config.yaml
hidden_size: 448
normalize_top_k: false
balance_bias: false
max_steps: 3796
Below are experts of layer 6 (counted from 0) of a mixture-of-experts language model. Rows are named router (the router's row for the expert), up (a neuron's input weights, with its number) and show model dimensions 336-447. Each number is 128 + 32 x the weight over its row's rms, rounded and kept within 0 to 255. Numbers have three digits each.
Before each expert's rows: "gets" lists some tokens that make up at least twice as much of what it gets as of all text. This comes from a sample of Wikipedia text that the model never trained on. Tokens count by the router's weight.

# expert 2
gets: ",", " and", "1", "0", "2", "3"
router:147139151149033161133139187179136123071138165157179123162094136116101215187165162159124127109062153145153122123131142190131162109120081169180117167163162125154170135161138069121096090127083176142191113132093185173101110144179136134165100223172080100147142140094161138139149104144169148144117126118145113177111108094104131178150109133139
up0:190085115149104150134084119089090092121085089137128125140137122129159136122133117167064086177156130217122155067154150107125118192159109112143085138130093184106164172115139134132142127127120181138136153076187122112177099123170088095144152136138088164094100075123148141105126142129130122134149114141161095100138182127183145089067140102136
up1:128149169149140113131096079122135115166106129139136119159111119103131115203105147108100128107059052108090180123114148091117116096178184183136059118141147135158138142089142158110131076148196130137120088114136101146089131132134121106176179190118086158132114078128144069110135189133108094133158093174060153059094095103076183139145135126132
up2:085101144142088116167110127141063189100146115136173102118029108113128112156121213075122125115168100182075042109106137175082178121137169152209117075126102102126146168118104167114107118127183129121154127135058084107132036120134118183131148152141066070111109122140146147160127133113104075166079202086084129142116176103109110133122149129169
up3:114092167142201232142110123062095171180183109120174123148191118122155135181122121141081124143161162150124142180158138135138071095171157088142138087151105165168130122143131173123203167163117195091048117163175150153065138115119158122095127121114137136155111132112149110136094144166091123140143144148147152155086117143130149084109207112072
up4:152145156151115138143120116184111113142196038063133107077153097122115158038065148123082111148094097115118168156128165093131152117105111159141155114106148118118126078134041120194143159149178087148102069170133106147085138135066135127108078199097109134151176123145113126209119105123166183137144141132128074160097119201145166087152114119110
up5:099130139173144116140148161141186119068147162122141176125134153163096133099059122117091123141166119117133208052095123082173107087116093105113074176137145109081138113108153171135121104113224151105111124127149089144088137131116122121128115158135115114145159127180136165116185171140163137071144136125073192083152143146093118113094118097140
up6:110111145106158165149129197167184162096113096154103102118126128150102157129138179118086136162143169118109150158154144126086113129080111117153084112225151135122158128108130091145050153141105060101168131137163114092119133111111157161146119146087149131153074151221079160198204109116094179186066089148138091117109085103142124121076116111143
up7:117138113150146088176065111093174185164117151183129150122177140120139114143120167097100151132103121088174050167117088115142143083126101152112165125026160141151136155097124142126138124128092118225111150162158117107137115190134076157164133129141124103132163144088152128156112175116109148117158196142201097131125059117185107135154086109154
up8:100121098149146137142102071141122119109127151129197120070081145120156134095163129150145125155115087085097144078138112154148124126146156093117138174113153114142129139096148177110129097136088103061106144158118145129084119125110129169119158138042124085119109132112120168153134144165133128089140074156121094143118114100087101141216188177167
up9:189090115092141096127154124161096132120138039092163132145100152105155090146103100147133142067113171119163072166166085165138118109119077157123145137136146124184108145082087082113128097069137117074102128175133170148167129129108143179131106103147092156146141157110093074103181140142075092112150110100000177098109163157089071138093143109214
up10:149173164128094107176168190143127141087130107147106116126189133111112132132163092112165154154144207155139124137104143056173151112092150102149195085106165117094168140194118187126161140128124078117106155119126107095167123108143148119176118124063112126151083078176135085133126143057095132098082127142110154162148100111184126179098104141113
up11:186175119156113099180145197135113095196126136158153133137144120168152094131153160173130083133214144112162113076160098109161169128140101151101132072092124166096145155111121217153112135131133152163114110105138186153078101133124072091145151088157126114143170141149119208115168166096149182057113101132090142089124137110148137126135113096071
up12:178098051119178147119118103128146105115147059141143213217112163143139182141085180158156110146171093129135118149096159184167139169134135170122101103158148150064155168111123102083146137086116149147134163122099127043131141143134086082147149195064123170117121117131104173092123167138120121104142131114128132125087161089124153135061121128170
up13:146110142172114162167140121131155141091167143126182081134102147130155104107081155175099157126174164152070126134136107175124121157131187143122074170128144135148111189114162108140146111087173148085148113128110132060108056127200099087133165127141100086154080153106164134114131134127150154090117118125114095109178181091113142103084170151145
up14:121105137075128121093069180105176162133127110077115100131148171114172134099127091123095082170134167124140116132075104147111159082087151144114168139089112139126124149162144106039098092189084078161154143108099142064126069067124094154124124107110074097118100138115097116205100115103115126135136084144153141088099118095136132180139105084110
up15:141175135158113160143115136191155105123158136164144150109103172139181128094103170101103148151113081069143080085171109134133134053158145225135118156119135097189180091123095090139161145092115115088178112115088099112130157163160111151098121176090069069167188176125116170068123175098185119105105085173134144112052110104129116056121131138146
up16:082144089193138112101141139098111136124106134142109095122100073166067086147106085110106084124090127162134146140100120129147069074115099163157210139086147111115108149098124140157195154147121145092127147143170094096153115155141120154099126151133040156155150164107085155148168139105104168174094126123101138138192080122128166171161131080078
up17:096101147128104124156128161149088130167181134131118151187127164131158113142144091132094159133121131144211163108134132142133100139078102063124146125162129144121155157146089155126101089110157147112157167132164149168117086095107114117160154058137154091132086098102083098080135125133121128147154099110182119133154198123170164186086098093085
up18:111065106150147060196126155150111108130150131074154154125152154148113097157153077110086141132122110159091134130100160067188136049151128143117146184079195151112081130097111099047136147150156131119117176156129146092118092106112160115163099154089142124174132113167133116148093146109112117134110137151111190126134093169136054130130127106170
up19:104141061111194071127119174144095187122139107116069145133112108132175137166137129203164093108167126101146128123113131169165155143148056087102179104149086112176101098104140115111112187150085096129096119107131181154121146109098109184093143121145126095168186102116122159181119138122150204146069081146114145125129084112134119131136155141155
up20:119166142117146129132131134158092140134115164180112117127106040140134095146050109150119135190112112076121134106108142079099153107114228148103156123155135110165123139124079131171121159067187159154157085048069123115123110103123119102131050146110095126136119109140212190152150161143132100114105112138065142111121127142126161160149157088086
up21:156174088131108151165082148118102101160173141121131106175096166114148111108186132110100180133090141149150173078069149145141186075072113071165154132136134183113200100146106164141073143093141195137137096150164182103160121166090173119130197165172107098099156143119137122107128118126092185066069144089144124170117137131177143103114122119108
up22:149073135133120149138131098139119145087121156111116102114163083140129106120169100090092133114048170159128129165158114113072162148160129116167157149159189138192147071162132201127036149131107121068113142105102129109042154134138148120074102159077139154084121143169119144099104137078044156129081158135152115171104068169179165058126140121142
up23:127128121200138126133111109077134175108152204189153049125103152099103097135128178163109132066149129116118139083160065121153118137182138071178090150071168111070084166128094106047159102121088151098143125171081144124082161135092154146134125154098111156101160150082127178125139124120169110122130095139142120120172087058103071112135139145181
up24:116117129134139117166105135171121113184109096139130114078116109172162149086119077114126183120119128099141121099137118191086156107120144118189120115162131157112111206159072086149171161153121085079166139140148143124113095107080185123146161064160107082107164101186097214109121175099213138116154113141109088115100085034159096173150145165091
up25:078166140130147145158155209110096134170136133129108164109088122097071092099125098110140113108148138137102083095073084128094106131112081130096088132092106172089109182137177138152158192106094113148081105108129134193073159131167166138093090093165121087128124115102076165140172142109187184153115155121124139132073101150093169162094096069064
up26:133152118109076138142129166181127162144097139146098103088150126092138143101174165113112102096148171156103133170192173120116136161069146106113064113104074124156094119121176170164123125128160116111094088151089126111119170086176170104190095197180114149111139136124119134124161105118085087089179125088128080132169166081106087116145176173086
up27:188125080105141139147122176137084142083185111110127092096162121088160089067124160139059158151092135150105142113182124125104095121131160133155158084112183122086167153149161148112129105130138119179144110087115193113129104172204085171147116123127090120108116143170088125085122100138126109129102108165105128142141149109142134104123123086116
up28:101139123081148100161101162150121161105059100079123137062129156150070120124119153135078104080134138086123164080109108150093124138121115156124115166183095142111203163184178110084090121100126122166118101092178137099156143170145084132087072062104146078036114103150175116124150170150175137101143173175137143132156165132126122069091110156115
up29:108094127100181094106068151087079205105090107108130195153107158057152116163119151090112146076126107094149160118151129127171208086120134132169123121091105164174111151123056148081087142104092130118147107059138139178097142136085128088133161088135085079125104184104122127098122072181104058114084140132171135144113152155140090146159105121127
up30:148105115122097186149099165097097122129086089152098118146141091162101110073127150185093072116110130105082131120133115125170114151132116147165099188066109130157100164144128126103138147137152153166114166082184176086177179078143078149112143149064142162119176076137087143104114141165147152115104165107156090191134124093110184119087091170160
up31:122093174101163174103144103122156152137087123088112180182103169108158078081140114047084147111074109133173115120153150192184144112153196165154134136142145122083141136128123189135126064123059082161087095083085130098042093090121147091146077107116173124133097062111170050168118167149134134130077114144112137128100207141099116112090168112147
up32:113132125104124141106104164110169059108160114144124078082158125091182066152179169086106160143169100136124169130097133100174111114091115113127143081112114106140133145156144111127115130178103126114107134218121142152104150051079137143141107105127096112154083137121181091117125093156105100103128176071127119141098159185140151132133069173092
up33:135157145081083059143199101110088128051145120158193156099092168161131119132149121116095124101139143102102164123153114177175144115184144098142130138202133081148153134107096148126112089154181172131147222105171087125125104135100166092116047203087118169215165157104162124121196148171101203146131156114082109137181154103171080129146147120115
up34:137108128156106159090160125128086110132148136116147099183068130177113094136100113163129108146145157134126101141099100102114108192145085174072138131085126099041126085138110127119146122189175089105143167105116149141121142104161142141115188121096065133088078142184134132114108196158085114113118075080057084139157099105145116127106069172164
up35:118103165142125152114127113117162167106048194087128135137060126106117085116146135090107177069187162160143128156160058125119132130138108177097094107175161062101078138172118199073145144171137091159109118136137178150078110141089104137097151179112156118091197121165221153127026154136123171111171145134147124167107136102133224108100148114071
up36:136141101141119103134076135093138170128124112125077152141074123120171079102200180062127050167114116120103113158132113163185111149140134085160097103111085135150161141106131096119134168102157118087122164180133073139111136104055134156115124136119092149118086114118160071090168142139144157180146136108163139114138116175163082094112103138156
up37:160143128128099141082161112133101111155125144089105055159070104137133096108100132107111137093068143113120103173101193148128109088148150197190157081086150148191179113183098152092071059142095146149153160130100158164133089193127111123113104093118116165078174097139157101161094135087157132153089168141050131151074113206136119120144098120107
up38:109139080126101113147177163107123142100155134151100187148122146143102128152129111101066150120119096132146193090119149109136119178138173099133083012126092092105179096140104079114118149140098098240065101190147096104133172052138163162189155133123107093121132137181080114104203129154109076155093130102111140104084138139063136158169128120099
up39:186133180156124143055092118080125146107120103129172109131103119137114161157156110190074104101119088133087166173135179192116141125118180158134164184113081144109115130124117155095148105187157164186157075156120161065124172147136142111102104137192159133096119125143106120171118099114102151159088107158187118122128081144109113168131087091123

# expert 0
gets: " ", ".", " of", " to", "–", " was"
router:147093158178160064104093083065078145124122104085044121162142128102137100068117029075124133157163123139066141099156116096167148123156135158129121089146135114157141200135117159115151135135137120165130122171139104060129144178152114088141153027080103136051099097162091126184085122148071155099150160127115145143144104118195132116116144138123
up0:144157114158157099131132115079056164119108151092174169089121154142073075073076109177101153104099189135145128086120163178128064172160136116083151106111133171152123193136202119120105112201142166162117105040104133151095137091119138116083098116166141170160135196129122126100107119097162084161168089136146171140148105129125144137105153106083
up1:118135111113128127132141082107154108161102108199140102138139105146114157129127148158098131156131145088105130133116124093140115094138153102152104124140145088177136113099131134103158134089151133106096064112170128172107134163161117060139143116150122093089124118130147162100164100142139127146125156129087180129146107164100152096137129124167
up2:134174132196145167146114140083112191093127075111165131101095126155106106159128116141128187177109134151105181141161122115134093165135143213132107185152148073131184096141137110105098139172103178074094106083173131107153141126127137177147123201145084140135088176132149104102129186168115159111123103061092136124122077127134070159174138142161
up3:158104082067136106135110173131158107104155137126143145096085133149092088198109136141167126164107142095161073087150211082123121094167074124151113113150088119123079097126131106140183188043135141151147104182089153109169163123101135129100159112148130110174125182129117086085087138095121160128128078141084103139144132109102159149162151148159
up4:114152134124111138146173108118084112077182099162140109124116136067160106114104076113068090120137073100135127111127086181163084127072195109122086079110153073068077109065142118097118118134174103074166081118126140151098140168189127045136089152090064171141136136139113132153096150099146193061131153144144142139166129114118094099077122130143
up5:099146088105100151166107197066134090130094148129106175109173128144148144180189147092131180111043117103149129089152069125120148121202156085094185164107086116084134117155105112120133133124108133110145083110101131123122139105156137112122114191137120107118167105141100150101137132122063200168161120130132125134077120059170128142138124127117
up6:088180079108176130159167091166122164081158162207114132135136116112114128158154123178129115095135119094071104114126125130174115079103100121113158100099080122137104102151139144128090118148170155234096166121191171143122132108125097123194135135073106097107106175098109123127167144131113125152140105057127161100117166120055164142118128158109
up7:142105142111163148102147154122130091062122175147164127123124124138136089164108152148130156127093105121094076146148097109135109066144078161088188080106061150153149118176132163121129105087129157100147141108087111123105125083144070124107168099110121138117146146117062149100158128115154131122074057186116125114170120165151132155083139173160
up8:146149128088089156169129135143111134131140117069073105175133118124153125079096101084112165134115158157082184155164104105110070132140130093187115124177112170132095186147136173119154191084121153178142134073162118087189114142138077100183087086105132100093133150099075108098171120163117102090095134118151126151149125130074132093096179156150
up9:152155134155113094118155143060112172125134137125094110165142150094087155063078165179100144105106111098165161164129135148046071142174165142121124139095134122195146166162132090055114117144140117178108091204162204105112127176082195120141149105136129169176145117087125151140150141101094113117073161160128105136155106102146116137120149154143
up10:101160123105151141182106161146110157167100141143132100095152100147069135151162160087116096132169092166194106137154193114130126148098149119094102146151134150084152153106098109160142147158162115157160123148170170133155064131174124103162179215144097080149160138183138152131122168144255103093167102157091121112122135123205103102122171207088
up11:180214127106118184157117084185127184124087125135170083062148112160144168166147123105167121102121145139076105134097148152109123104160128121130111142093169109094193121187167126140137139092066161068104150086090172096077109083164138098176110141147187186219188069110073154126120143130121107153165107120160107151173151103135162142116128164126
up12:140172077126158149153225157079140132120099172083195131064164133138177168133119129107131062086105130128114170139103086133063114139150148160042131091097139084120095114138188114137177139107113088115201124117160145122152136096118100113095139134142145091180197164191123148127116100108161154112149177110143142059109127178073161097098136166212
up13:147197132116116137159126084188107093098106106149106169153134096156126143185150118087133150092111118139159114130117074138129138133159108084059137116079146126201126124165093079127110140102143100122140127178171117104125154154139112118117120163120108203161092182135102077116143097184180137150082047100077188125123162137093099120122123117094
up14:124134170064120126161125140154084088108091139120113099090103109173093104089093136157136150174127163101171134148109164120153207103154133184150109135036102081149169114153176148177133170154159113074142099123138154135083102032130113120085158074097188139128146086173131061143127149061116145109164101129083119101171094122170132156123131171151
up15:174158136114144136171129169104096157123153086121109132110097105139135088077182077148082145161181168130127136101165100153124112094145164151176101058143169111092110129094123153116126159081147140132167104096109104139128132137168063120143123127136078142128102066165121124110119097161138196095150125179104207076129071133154126126162134156140
up16:081164099136111142167140142081159108150068139142129182123137163125068108120104065128120101122112200158115159200118091141100063122100194106103132115121122054100161163129063133100109163109114106116149155108124127114103118147108115165133132149119127119133121081137118132106065131140138125150108104141119139152158118087083169092159174102192
up17:123077141168123107174127168120163108184165097125182118168110089217161174156082142140151173117127074039162120164158136088161093144138146187158151152104120139094113093103108090122073140053079181150134138150122136155130106128109182158168111255118190065151137145127125146113090152129180153169113118148123192175137147154099155086098100149155
up18:114103161123154130123140086128091094107167113109130103118172145107149081159153074148065127146155131117122153152137120172134096135165145192224161116169121169127144037092146161156173130146157156162104180129177157097126136111161088099117120148182123104175157061164081173129139117123121161137118049168171127082071087102145133095069126070160
up19:161121106088133127112117108106122196131125108109076192136115198101113087175150087059130162158134142169127144092149140119163163120173157155109146151085165073074078188121143112133167157113109164077164123151117092040139128125116123159146135133160121165118124073084064186066078138103110158167152099131101103070080088167163074140187141162118
up20:103241149135110118150153161151079118074096114136136166116168131141087165166172125104058075107120112168163190077110173136155147090160166113174088125118104104123162146076100165142157152076135119147166161128103114094159150136102140137131116126201129156157075094129082161136110147090173090133126133172131124147123137150158075084166101124127
up21:124164134067082156077166140153095152221123101073126092098120169140167152106091108190101142130102103168153140171132085074106137100104120160156131079100170154145150122147082134071081110093154157085069122098095134160132135139163104162081100129139137152127093095160120155101151132138161139122128140157099138136129108160149088085144073167133
up22:135143128166121110102126097141110116137134144104155129156111169130076125126154110196118102146097077153138135104129164123101157136147149129205132165130132151098125138096138068090118183147111080075136130135147132153137170148090082172114129124132096091125074095082129063133179105147119165139133156105155161099108093153144106122117148151157
up23:137169138089197146087155159169146126118117064143117129054166121093127126168116116135133165115179151150155091124137176095067134074121163149132077131122166082072069092105060092078089155097092114104161103129150189124118119102131109166095123151096068102144069107135096114176117163161137129150121099086104203123104118061172194083109139192126
up24:164120123172083163150170088081120153145117124154122117132120118075119072099146163114085137134108156121158101105225098127133111105123099119149158072093105174107165087170164103149137138114126101121156157139179113096117171191199161172094178153154110127124119103092140106096110139149124123121083109157115108122142083085136161115133172153185
up25:116164094096107100160167121156112092152166127158175100150186104099160097169185148156114139169071204111075130142116167059140077144102097211155150149155093126093142122123175145157151134083122128160129135106151087118169146109133131150175102125102103130180151195137136097092122163108175112067133108141190105149099097138164113092114132108176
up26:128149137129080059142144159126194098132017155162160098161067104132145060098143134102135084202120095181157124142086128122088133188136092183102082133098132194143180134163165143122071138135113118147104148121166064118116095112169101122157113139178130141124149148153178054149220159165106130110130149164100086094171145150132138146084126148102
up27:105166119143171172169133180108125079073137168130145086109083102100172086097100161090087207218083174120141193137077114149123155112117149123081123157167089167117135162132163117111140141064059151123110152111154149118134076129107114154072139175098141117126075111116138142153137116142106104096140103144101143101114112105201133165109166127116
up28:182128076141135100114158119097144143154076145136115122170129136157073155085136118131086159129146124168156131130083096101124158168153131083142120141173135122135173103143158145135170169088091160184101150141129054163087119133103084141183140085077105148076157100150096112160097147164161116179097124132172147108149151156095097154089081141185
up29:151131124134104091120132146171180117161195140191113155144204173110081077126129128131187132088096091131120156104117130192141091189114091211072132208179149098077118146154106112170131147187060140127163147117154151096101127152100141137124170180051139162114138100124116133061064088130152127124153122126145145128136099088096132125088089142099
up30:134151152132199165147167157056103154168186101121115130129121078119166139118195067141087133103116225084125115117105129166197092137158118110181134180076161127129101166078124138123128145140126133128148110112060152131128123148086112092085143090135060078157092111131086169151196152102137142045113148093060115142163160163169186066093123136118
up31:140085126101138171161120133163145135155149110128146135164134133100076132143105060135102088131125157174147186147119167147150112174127084145167140105111135110161105169233101135076086124098149158118067109135123083184121119150104161096123132105116118113170107103123163065105071187150110118122099143095114147133182137160139113129142145152121
up32:178145126158112140138107148135147135107184146135152121082126099089132202185128090095117100178112145142125143141097146160125094111156158130091085165150063112124110094104082121166090120155173157145093134126151100151117136119127121069164167107110084186131068126122117105157119096134152073162106152149059075118077100119133174112172105124172
up33:106124102086102151137131139157096158111129144098145106094078111089177117104131103132140151134169125147124163139137111141121143074135173086130108105133163165109131111180097168170099119147107111108149064107109123093111113090093179157105119091111103058103148138110128070098095191109147113103119115132171185145159149109153116178116049128178
up34:106102149115142086134128155104112105130116150133147147047154112123190159131156133147152133110129117163171118125178091112187169208091129157127083083118081167141165106124091060139165132109108164168183148186136154159112167137098172099115103122087122058113146153128097111065094066181138157160132124160175146101101126146121132119140136108129
up35:097153149226162098120146164152121152181126098149049139161092213132144129125140121141065142155105124174107099100109097095104142138072096145121154090116176091156183114170119143106160123126137174156152167109194108098140117144134088092071166071114093093127137161139187155194078155140109176115102153145104113138123135116118099156141152112130
up36:139170100117112092109146109142163140115108111112112135152140140106142060090165121178126177117139149129121143135136094224111129065188125129083156102136119110122175119091099166131134103108149097095135161126136132108148141125081108142146152108120160129098168131109119059153173133151119149092117150104128095076137109173172176053142169188089
up37:123117084141058181109125149129156071128143105138143098161129129103100100151186137077106097179117137161186133159099120168141148128109118163119118103100098150138109085133147113130110143138219104086122146169118135135164112167176139121187143120179133087131122155063109146144106071108142160160093186143113127169087067133084109168167153174113
up38:124083125155162133146131119145109160140162155129130110111099152134158082101115153131139156131083103081108098107086148133026147087097084097171157092069168117160166185100134146138141187140086175118131150097091150144147133099164116175101121052165149114104138125127104132168151105141117163125160076123093108142171145144128168185100080119052
up39:078052124144139153110101147117167148109121115138156113191155187099153174123097176155154123120184101115093137194072067111128117097143130117137120126090178096175116174082093078110110116086136165143096115190153083140093087104119121120158131139119121080102092173082141129139158138159157087093123130092177125140049107102078122117118146127227

# expert 3
gets: " |", " the", "\n", " (", " |\n", " a"
router:122180079088114169094124099131172109149114152191187154071167176125169075160102155137151166145107160172135122136107106093091058175118163112072154111099072134082094052084147132154192163151178106123154150090128086113173163106126100103104131087112146143148133097138152068114104174116120081106123082150138118081118160148156181069087123107161
up0:161175152149167122133090177077094139090113175133140183095086147140092060148151113158133079105080071155109105125103117148132059149111047118108152103127172134143146163120098144116126136129139127149138158127119089085080174100134123158128088150098066109105155123128193170111137100123104153157112128124151200109161121057144115129087094096172
up1:113152196108143071134105144118137169182121125116153164174141122090132164189086124133070163137204167127009129102159086132095111157127132110106082174094118116168135123053096086095151092139114157118064159121101144149099124100110148164161118156111156110080097111166155140137142116101094108148166101119119152110105131103196171176142090119113
up2:138090108074104142075142121106116121121114147130181100094143188123136141154105061136162161161197132132143099124077151147143158128154058132144049067138184167200129086115068093140105137071192107134138106104179157126089095116136124185135142106115094127111081151145129072142146174148074101198114128119094107090081091084119044124103133124095
up3:079086099150106133099193157122129110135173136107185108203108127139129111165128112152153117176104138091168157112130143138129089106147131125121165171153117144146102126130137127207124152092166113142131076107121114168114107153146070117092106155158155137091115136163149092162110121133149115100127147087128113151097167140148106088185076204110
up4:156170107120090205160138080138196138118156128150103049123118150132142126140153126139107139156140178158135079082094148167185106124147126146114135125089180112227128080122126139120150046117160139169104066138106106115127138155074131143117155144130024149109121143170149203128137164148087129142115096106122178099109153129136126109119077108119
up5:086109136165145072155122133159163131054106127147114181133112127100166125139210161105088128151126136157114070122147116117103075121177100110108198063151111168168127153105089077114143148122112115158138116077107114163099116150140135138107127142120167135156111119100129109141122128084103092129109194177165092135133115137210086202115122134105
up6:110111142117135129118120152160099207070088119067131055199102124143122093126055097139131154145095118097127106103153159113097181060151202123126121170121144125168107123133151155131054105175106178165115115119116133129074090105214151141075086139099120102103113192094120114148159112112122153154072167108128127142113105162104144101151165175067
up7:121148142168099158142073080213161151066152147154139102114125134127092115125091133133161119111154094157159134130135118143094157128123132106176173117076141142104144113158096154152128097109085106155137084096160080183131120144150124119142064172101146105117114107156179138167160155116103120179092135074102094062121143116049138123120142147089
up8:166140115110165080138137067113109102093163122048157101102113060120109122192131106113038114236138166102169111088091152160105118135132090143070135142118080149186121124131131137139179101103110145160181147100125180129089081151120074139106103123167121099080157082129150158147145137112106166142159136134070149144102078153142092118131129202150
up9:109120161102123178149076129098136151216076138122056141089143154097111109098146117119090113170065135180104080150126039102091070110098158177149124118185153164170103108179118171057188127119196059127092125171071120115179148121146083125120163081094128123096061164156199148155120136102118126102115157188108122097111121144137132101154154153130
up10:143142113111097115132115182100094085107193160126140130111129087093045122042084121182148157080151145119105154097121133141123084156142150077137130103050126159090125160131082130135144173195182032144080145131156140158154132136164129095086115143106158148096193134179115072104121145141151150196107099077195115095156201157101112136099160088123
up11:179099150104102116115143132130057098145093125138100125132130128120118121115111056165102106147104170196124157164139161075122087174076160140107202146093126097177174155151123128114097136143145156078124110090077141127103138165156099185072085148159163118127131115179147140077123092147116145131182100115155138142088186119140197097158092189137
up12:135156167143172122137178144133123133119118096098158131096105092071162140129133106180070110155106124122081147162102119121158156139130196155154162120058143110149106129181115165126108243186100134170084110193120141090108051211173145105134145085111166107131058138122097105128095075101135165081149138102090150147101143174118137140123158179102
up13:099126121212123170105162149162154116115144152079101106138118103132144105179140116144115171180085151091189149111135140146102098130113125121157188191137186163143153127100083135140146159166103159150160072037159160172107152188192159110087144145133126092127123110082136083140089101151106131059162119120102085095117172153117142087093148159125
up14:096147124138108097157137106129079121145141124095156217105140103113113084104129133125066157215090108173092136108138098143090127145177155144155164099099132095180193162140114149130115169088143099120071122111151158168207157133093163069158167080130182123159126140132154065136150167104192183140081153179151101195128168201120096211120092090157
up15:112147070125166138125164158074128108172100124129068203129161157115133145104103096102146126199076125175134135112184159011150126114117121097150205099089164139102182165104117159110145106168130179137141141100138130100129129169099170115113200148112155160178130120145130133176097130088115061137147110109130106163161121088120159164179107181155
up16:166170149101154114135086102101142126152116126114081137144083098086152105127187133209112157139133132144141128128121136154147184074137134156172173119134171112155183135176107146093147149157122137118150105142127075173110119087125139138119142144091124151119099150155102097157111073110104096169047070158121151167086128162138067133101075145076
up17:122123148090119089114048131107118208115148141126121116097104039149165086177059151151124102145150110170076094149133131103151099092099135124144152116181060098129101048139089159203110117218159106118111082127158086155126130132132109115102218170158085139151151141178159100127099106141165172118149106119178185068115075101104133193127121158130
up18:173126133131095143121157126069083150116124096058117139153157251197167169161088098179067134145143121122141129149115111162151099132180100120105084114136140098158132113073120130128115197146161125105180109099177131143192178149162120137092145115178091160125124137159107127104094136099147128134094183123127121114112150145084115122110109158102
up19:137136132140113173114087138124136143085064070124107121076144096141155144096108185180091170089108146177120185115141135141117164155060117164181157118154144085103161052190130120144071141112122123128102124129152153180130103087057139083137168077138130078131135149119126119112134125155104117173164121051165181134136149146161155166137104120149
up20:116122080121155179193105124111085080133128144100136133136044144129177098173157098120092154104119131136136071096076156216172126148179104097153109094142123117157123129159130167106142114096069211153118129077118065142089173132083143096113105123229165142089133152101138106179134148114104118144107125164085142141170076133120103077073136141126
up21:117135107101088171128110120146128182120137157121119110099173091119158101145131084192074180176128064098100112122181118069071110097113171098173113159144168151089145173110136147114138162158115161154152165110151133122171194095150084122174102192092142134111127095134095121102163211163138216117125126149072108138081143142128082112201154095084
up22:131134112143113088119044105111098168108158161174105134120060111071153112095144116183074077131143121099131155122133157127164109123120098172145103141124066119118119145217070140158131091114156144151101155136114112101083154102142133137104180047136184119085126123177122160156097077088137116096138123100152144137166088141072126124120121137127
up23:140158111185124103120176146112166099107127143120127125093206159122149091138095139045135133077075086071075118161092139171100101120082168121104090159149171147176185081106130147106087096096089111134153159167215111090100175147083168141114203118118074181145152153134139143168070076146064097125139163116152028137151150120108135100122166194202
up24:178127145127100129061115077117125106145187132129153134128149179135143122143120127106109159128074114108151115182135064179093080146155184113146152096124152149133150109157129135167160112120143135111144128139142102178139106097110107086137113175145117143134147118131144194119102113088088101085152122126101106147117170100095149157113087152124
up25:113131192173099172139150186153137141118117159127082138197188138155098192067143143197097151129130111104098132092140102142155157089157113115151088135117068080155129144129113169130138138138063108059145123133112183217079132151146157163141091071129176118146157099115123167139165152161129152051134121154140133165151132139108104147129157166151
up26:177141138118100121137115088116090129107070147134135120103094178162128166121119135182096129096092118005162137077152100137059128133212157131170098118123126142074132133136122128158176148112111145136142086122121131155172138126077105141117067098107063100160160104100164096179157204168143126123169128102083148157113115077128133177152155181140
up27:150125119150103101080131105130152159119129161111149161116139175121106088110134129095065104114160143110134120107120160127131066091155145101094094130130122124103106122150115173080146139113050133150125138103098145159143144076094083124151135124116163191121143152170174138086122167163134090093142078143113106110136149184145078173153181082069
up28:143118213125157118124128168163151177149135075123125134153058167118103161101118132168091056142124147167083125100041111134132120147112130112168134117174098111160164130140203143156159141075077153105144127102148064162103167021115128147108087106088137119134143117143137101180101135132180169091136121141106145149115120121099167139137123101133
up29:062127113115132175138070148152129171137068085124147138166119132098133161140156127155076166145158113185085107124087152110183094150125100117098138142091142097157156166100150172136056167077167139122088157192122173059114160139125082106144113140144130084150157154158166190082120073144175133119129075092099176143143145117146121149124142178130
up30:116124137091174137075110148140118067116112132161171115121100106174154087116119119147115148141186134106121154203164099046123126125043158199144093142117107065143115172025097123151172141114188186156128134119117115154134167140064150131126153131178117119093141158132146158154154142148119157125121101046109115123105086078123121134112123113139
up31:149169180158158085079134147142128150195076159123137085122135061138111119106166117115131157185115140117148103105074147090152149070146151118119179077165131129138108141144151045122166093103103165169109158175140144125120097144092166138131114122130166186140101168107196095192099138120109147148159130052114100184113121126141071119153083154126
up32:136108136081106131181176054140104130124070135121118161100137151155148151142130149135075118153106185099174104107083100065099108169135088119082135138144204135145109088047150095101069129119099144092128074095137152128175076156086140131169167133149123123139117145157125206171153157102087140135161146155112097122090141122142130126118169136164
up33:149130137079131121194164079159131144093135131156104134145156099102160148050070118140145049095159097144090142103157148075192132161091105091068168128103166121152115133211151157098144139179084099115036137139098102098099117134114099131145146154168168093112077091122098127074183166136156170108109169110112185206122097164109142139091094132131
up34:159193107156125123116135167143097145063145167109140118104180145096159056194070139133097124104115100147106099144100124102148099118088179134158141140126134125089184129168089120133124132132099182136102120104088149150106123097109137101072145058121139140101198185092106106137142132149115134102163128105097179071143117154134175092132148082129
up35:113080138120082129092158128067146156144105141087144137143139096110163135175124066152132112136117138055162049149116128188121169135114134132046148122140150126182122100060142116151123172131096071058112141183123065096085127094104130114140091168106129125231146115186153135128146158131170117096153136130113131140221140088178151072143116185136
up36:160132060118127094154130093164092126133102102101108062168235142151131099104121102109079176128130094157087124184130138137161128163099175127159123126159133070113170127111149133178148131119121124174137097129162172125139087064184148100114102141142149132165132108102117134170096092118118135075105071123121139085114124102103166160144123162099
up37:178111154155154146121124194203102140077159110154209159111125136087123111132109126149102174105112146113138153110166134124157180110153133114146099188085129114164155132164092142072064140141118079116161136065168130116133121158087106112093134161104080136095143090134120116102146121134116144110090132195113110122161117135090089083118052127097
up38:105111129063152080133155163134101137101153106135179168146092129093116103108132169122122149173147061109123115169088122090066097075133131192123073113096141165092154112152124150073148140138079124062090122149105161119151084082106087119130080164114087124140115101125102170164178116099152113133146127147152141126175078058161128169150148184111
up39:127109092059182128175132170118052169121099185148140113085165141160055090056108129150105127108141166201130100143071118137191136141096144087134151154096185113162076148168117094094099101118127144199151142157155152169160071146115169067115147104155131164130098091047148154155158090167129155123182136156162102104103147141155142143118109117092